Weights of a small mixture-of-experts language model, trained from scratch on English Wikipedia.
Size: 9 layers, width 128.
Experts: 80 experts in each of 8 layers, 64 SwiGLU neurons an expert.
Training: a variant of Muon for the experts, 423M tokens, 6460 steps.
Below are experts of layer 6 (counted from 0) of a mixture-of-experts language model. Rows are named router (the router's row for the expert), gate (a neuron's input weights, with its number), up (a neuron's input weights, with its number), down (a neuron's output weights, with its number) and show model dimensions 0-127. Each number is 128 + 24 x the weight over its row's rms, rounded and kept within 0 to 255. Numbers have three digits each.
Before each expert's rows: "comes before" lists some tokens at least twice as common just after its tokens as in all text; "raises" lists some tokens whose logits its average output raises strongly, later layers aside. This comes from a sample of Wikipedia text that the model never trained on. Tokens count by the router's weight.

# expert 58
comes before: "; ", "| ", "—; ", ": ", ", ", "0 "
raises: "Rail", "classification", "JPL "
router:172156106098092130103101114119155129109152150122112096098114089154109161135102162094092093157149144102140151102144163110096141153146145166148127145111153124137097159121153142125149104160148134102127127135149095155090094089125140091150160128117097114091152104148142103130129120135108094174149144111087139132163158159146098147097149131145108160088153134121090128144090159144126130139138
gate0:131125177136153142152107081134103165129108107084080137164155066118086108128116148112100154131115145094130126099136123113147153124136110127158109115171124143179134139116124109163079106099123089125096131168130138155092118118091174116104117157132118111093097096102104085120147141111097087103135170111088104118130161149144124133103123122145157147144129114131128154104131140147115113145132
up0:114110145128123119133123129173158129096130113103174166160155104120139114130116141110137133132088142148135107137140105108147145120148185121144107164087146138076175118127111174146148101156122116134121123172126152115163117102141099108175148130105127113124126121158120131128101094133155073114109146136099122127101094158153110128138145149157068066134125118137123115118158138103123158059126
down0:137110132129187136095139117134137109121116124120168107145113142137149131085118119189145106077101170145109083134114120129146128116103126137110146116106149066084128158120158110104162124124177128127106153124126129165110155127111162130161166132132116142114124170123116154149165136108132162164133107127179139140133119132132137191159148139082095160144107164141124133142121108168160122122158
gate1:137159146079109141150151170134128132142167112129148097141172071106119157139154166113122125114139160128105173139130087175183152152103132147160149142126149129120091159105131153143137135135127105132151137128129130145130087099137133133115119139133105098158156132089172099092120131134139126113113124150090082108124120147145097152156133156136090133064138151113085124139104125160150160100112
up1:076126135147139132119130122114131132134147135161149090125144159122128179113134107100088121098151128164117098123101127104155169104168130114134174117078141134114111105139116153108148143118108124120069165158145159127140129120146106142126083108122131106172099062136136123113147135110120113131100144120113178110147146092107134101125084087154106092150151140111134130156121167119137164075121
down1:145104094159161137129128141119123131095099130161154129138083120153095175170159142133127132105100137141145074131104122126128124093138133088123111091117112128122090132117153130131095114107106123097134124099114128155089129153136143188135112145141099140161121150133152125104113133140156119189117134122151097158168160128121164103123124126078100139081093135135175116129168087133160143155165

# expert 48
comes before: ".", ",", "–", "; ", ":", "th "
raises: "th ", "”", "zz", "how ", "st ", "th"
router:146132124102122115102142116106165153111143163112149114106110129169120189117130168122081110148173135115134142070140146085101161141128128168122095144110116145122113156122152143128129118153105126121104135107137079148083098063133099102142129139142074123108167116127154119123102099146101071129130142120095129150140159150107142161135133135100111129076119124140100135150090143144097134125138
gate0:147140134155139125138118135134127197156147151143081122160099090162125099114112148093124131104158098161112126063125076148157152186129125145144161144138119143105121096146133056090129088116147176118125124152147100099133131157106123126114101087120107133167157139126146110116099095108108110092108126147127107124151147122100143120133143147143125129169137141139109146119142174132140142121113
up0:125115115149110167150156142111123121127156172134131125107159095169146115096149139091121106142078137141125073143124121135150133104123093139141107107119080143125097150139123141079113156153174159128064130106121149117144064088148115133168085133134110068167146115109109118142131133129159126155153149139124160116120135145151101144107105153105144110113129138142146115105100100097113150140162
down0:153108083171168127111112158133175107075116133125078119129122109098108128114098145136132152139142091090133136132084171118142155171146135153169126103142166167119123128091105126140150160122101137148132093095135168122104158086131129125146142173137116126104123151166125146137164125142116107128130118098131138100175152117166152147128125118112149133171163115151133131109132171114093159105110
gate1:163153118119102155166115129107122137144144132138125126156081137129116101103146111156144083105133116119137131137109129128151106099150100144111098170123147129149083098086137127113090146110119098119138113089121154093120095140142098091127171116151061131137175177135116170117151096085132141122110168120108176153084109138154092143117090166136101117129122127123107136145101098115147127106142
up1:092142097136147146152135180093120151105112101092141129087121111136090161166130126098130144146132164141102074092093119119117134125150146143116142153180123089149140138153109124134136108155168122119142109119155141153123092127122142114103163135081134119144117146104163130122144113110120120063120121114156135140159150194132154146185125132158133091146142140119150151115108095109157132161156
down1:130115168118134110117137170135108110124125107147167099084177089096125144164105124130135137091086170108137178131162107119157127127098136103137116098146196108072116113111135078165129110162108082170119169140110108133158129080113121134141132138133120135098125145139139112149150152123173112129117134087159137131119107122115153142124093130124131105113104125157132081105132131143131093120117

# expert 6
comes before: "\n", "\n\n", "See ", "• ", ": ", "- "
raises: "\n", "\n\n", "\n  ", "\n "
router:172146146113081121127134123112166163101130145139115123076089093116099139135096133124084120105148154136167158149110127098093158127121151117156098108093125116141098118138129139146137093131165150134099138134151096161118104119101121100136124148120081106124190088152093121159124142102099090144115150116098155112147128151149102097099126160114106169103150125081104148132101144129121128161152
gate0:119129132115097105137127104119156153125114147113139136089142120126135136131125114158139154101148151145101160184111119120136160150125105122094130161092168089145124128102137160134145141149122098133154166088093095128128135105146112114120137119153144123134127067127157151148117136105130057160155142151115128090104091161147096128091098145155075098096162106078089100126157100131117125105126
up0:059143094168132126108129147138121125129159144136153130112135086137101125180170106125150122117173144158064130137107131175118160107168152134130114111102110134126146139112127146156100137103170119108150149079100068130140091137098121112097075133138124149170125120153141137113158117133091102148128156114123131124142102146135144150126123146104140120146143147124124176146118157148147136097083
down0:128102153121126147133132152114103142142131140140130165073119132120115148124165167136146153133152118109137081144140160110093114165140134153119143174143127156095106093128127153134121105106156116135096115180141126132159177107096065086146142095099158112159120165152145120117130158149198107136113102168137121120130094134145143140143111122117133155085115091148143135098162153122139099120161
gate1:147119117162143118169143139111130114100128118112151091084071115142142123108121144131119154125150156075095150141161162128176164142126120108118078135090142093152118084116113152118151140153138114123126195138186158158115103121142130123142167106121142143120108103111105135121124143156105114112120144129092131149128139190117102084093095133148158115121098132117110106088139120134136140127171
up1:110128134150097174113106105134154096119149126119138152101090101129138078156126139152111147116116188134160163150111118142140123128121107112099148159124116134125105099095130182120177158108089134083152153113152094152144116121125136145142116146133134102136143144088113133160139105174172098114136136167079160100115110141101124136121143106140115117173127149094139091122104158179143101137157
down1:133101131124106138120135153088087133120181102140144150133122111156156122145109112090112132144101153140151129112097069100127121144125117137110178142147118147123125087129106164107130091146093136144166175164132145128153131151143102098150104149122123100110154078144155126114113131105106149121098162115117130139144114161155134073108108110122086096102108147143116121076168142141114062139134

# expert 39
comes before: "\n", "\n\n", "\"", "\n  ", "}", "\\"
raises: "\n", "\n\n", "; ", "Los "
router:155123154102127147107119132142144136082148165154120099109140088150128151130132154095110097131136112120141148110136137155087124159146162155156108101100148122123123131118142158098131117127128109094118162120126061193109098106132106118137159119100116072109174120147146121143095129103077107105184126157102144181152146130109098132132137135128101169105119136124105176150130126109144108125152
gate0:092133143145056145131122128126108118130118104129171111104139105163102180134091093179133175148148153109107135155126112109100168155143162119121103108143120141128145138182147192118134118134164146154144166138132138145098079143095128135114114133108135125094131128113159094111150121107092125109143137130081172121102126133128093137127096125135123139123114131099139171100111145090145102101119
up0:149163120153128122122154115143103156121116118145121154122111128141137140075094108174107129120133116134164131101159117104162139075141103118134142156119130134190084112102103124130170137099140101132135124131164128137172139169103142150100110096114129079182139098062122135147131120164118171116108162126120169125125119110136134171072115124125148163158121142135090114112134121148143109143146
down0:178160134105132121091179128127080114108125146106137159166146101114122126132133115134147129107123120121134129115127129162132152124104164118112146125141102155181109141157120111122155138118125126112149144141134121118145157092145122108148133103189152138149092150086058136139144130138202125074164162122136101113122085119115088119146119118114163121122127109109109103146135155164118081143087
gate1:125111129087162151100124136150156120106121153124138087143127139171115131125132107120097120092134127095137149104148165148122165117115132091160099149144111085144151121126126119101095054122143167116138110125139129144103121098126111149130127121102108127096162128135150182156154116098094099147118196133082133154158146128115124088094121114081126139099098101099132109106122109141115147075139
up1:093145117100114137124138118075164098120114097138112094100100133119144111121128155132102143131120128152093103119151166162154129138134082128167121120155164159122178135126150128100142100103118103148090126166121102130121121111138063105115151123143146143153103148106144119108134081146088092150185147129100146154121154129113144072167131177159139119133104141158124106134149138147156143099110
down1:118126157126129185136116102110143103103153145086077143107079141088119102125124117175110143135125113148122126111084126132133103130162131150144111114099139141135113121132132105117148125091129137120085117138180063156131107140166135109116132118097132162140135134114158146100126120136091144150168129102089139129161113132150114141141107136109114152139162153170192136092146116129088089182133

# expert 64
comes before: ", ", "–", ")", ") ", ". ", "\n"
raises: "–", ", ", "/", "-", ". ", "."
router:188133135113141135123123145151175152093198133110159085090104128128121169105126123098079095118131146134145153136129136091121109163158173155104117132134132151139092155115163134124170100108101182113146133158151119158107113100113150106168145135159097098117161093147136098115111139110128096125122138111091130141152122118144134120138140141138089144093128128124102106142071123141127125108111
gate0:137132112107097149128130107118110177117118130103156125162154121099096137124110111113114146113125144149135109174159126147156144097111123111136117136111138134176159153114117154118135119160116107165169109144128130162187102099104185145131150130105141160125169082110170120113126129142136076079154106137137131118169159143084102133115148073122100112137071140121125138142129177149129117107128
up0:134120150107090128125180107137119149155109110122110080103079128142136156127164169167100130140098146148140115099149142155111125140141122128126109118148123145103162062124127160128114119118132135156129144190130109117101141111109059139115079136119174137126124163119099135128108129112107134158129153125153118098134168134122083108131147139108163098161141146089092105129118110114166177134152
down0:124115158124130157120150118104129125137104116114098156066142112156159086141137166126125125123138120119097137138133092124110143064117122128132139078112147147132069141120144172139094092161149150079123167081174112112106152134135095096111136159154160083181135128146119151180119153123145142111128110135149094116100161122129116144138150143147110163113120117107132146107114115129107095140157
gate1:163096144138128185147139144138167131136120113164170136151152145098166137104144125126129111116105111140163093144127127150101152144127135170139148118140132133155108133156118184140120145128083111131130091146109134096135108113124116137147119158150158095088148113145150120110108123102135148118143116150101119089163062137107125146138151130121127159045132137118073075112120109141110139095158
up1:138113104126133174160138168143147123119150099148109135111159134149109139168104132079120116123103143174152138124126097132103096127136160140141141139134140164125083147126097147154104078159090125101117105125138126134140157141130124143187124149127089119118156186139142142143112105124130175071108135121174132109158100123107166133151138123103085169124065154123123126118116088129135129158139
down1:140066139149151154127087172101128122133157167097119143118134147171140106107139122171106151129114096110101119125126105154155114138119135136118127128087060123109117140144111085168091171145176098109091106126180127126157112132156106162129109099108125139097123159125128105132175127130097119147141144137118127153079119112131151139106150145122144070102130161135122127109092156108137117124141

# expert 78
comes before: ", ", ". ", "s", "'", "-", "n"
raises: "-", ", ", ". ", ".", "; ", "s"
router:129186137085115160100121130141152159114133147162130127060103079130101129141113154132068136174163109129135136098144131112069135117149167136125169128160119120106120122114157109148158116142135095153142094105142088158132131116139109120139167136129136131106142117150148124146099116101094103138174127125098136136168153153149116171071160137131134172120119099134120155146105141140136120130122
gate0:144120092102152135155134138167160138178119093180099136117187132150119134092130110128132134126104157124133119110117171150116124087105168126104121121121079111134097129071098118139084139139105144131105124148111090099098130146103121111156137157096119163157155177135111182157152123124126131153161117118094151156141162127092125137133118155160153116132121080139119161131152116130159120140135
up0:105095124139161176112125140125114127119138140108141089138164166170116149082137096100105147134136135148097177104148146145100093127103144107128154134101155131091132117082150132137126139088145170152144115110151142100163092140099132153144147172153143115111137149104133148099159136142108162132137095094191101134181189163110140131131111124154123142123132133133135155134104131141143086112143
down0:086115157126158107137116124134126120133127120138084137131116128117115121119113140130117159148097094170116137123154179115139092157102171125144143106128138091110135113116120110167152139110110054118084125122110110138105170141106154089139123190070108136145136118151139156166117124114152158124148159121159160146145107111135074085094087126139139108125124130113168076089137118131119130126129
gate1:163107128169139060146144125140149135139146188140127161095128080141137133117100109107126137151090091157151133131102136165128110130096125076109125089088107115123137133179119119108116121098138124133114132123093121102134141118119115099145104138127132113154183131095077114124133135110108161156122114150154095138104114156122137152101113131093156128077147140119121110136086107108079097143091
up1:129086160126152136141124140153117127136131162140106155125154079146117128136153087122116132120110136135089150125135139179079130125151124112173143097081129123107172130127156115130126111134146155131093121141106140162128129095135152141122157158097102176101122148110140136125180108148099120122142087141128096097093157145106141131115117135110102050132104149115101090148085108097130165117172
down1:057177110156077113100129146125112120141158101093121079136142163138164170147092129147141117137115127132128098125133122131150142203116116121142127132171124099106109116118127134128144130120107107128119187112127137085128104133152147142168110123148159050111101110146080134130103115107141125150118112149135102149132125108131135140098133096141140182137142109142165159109145102125118112116130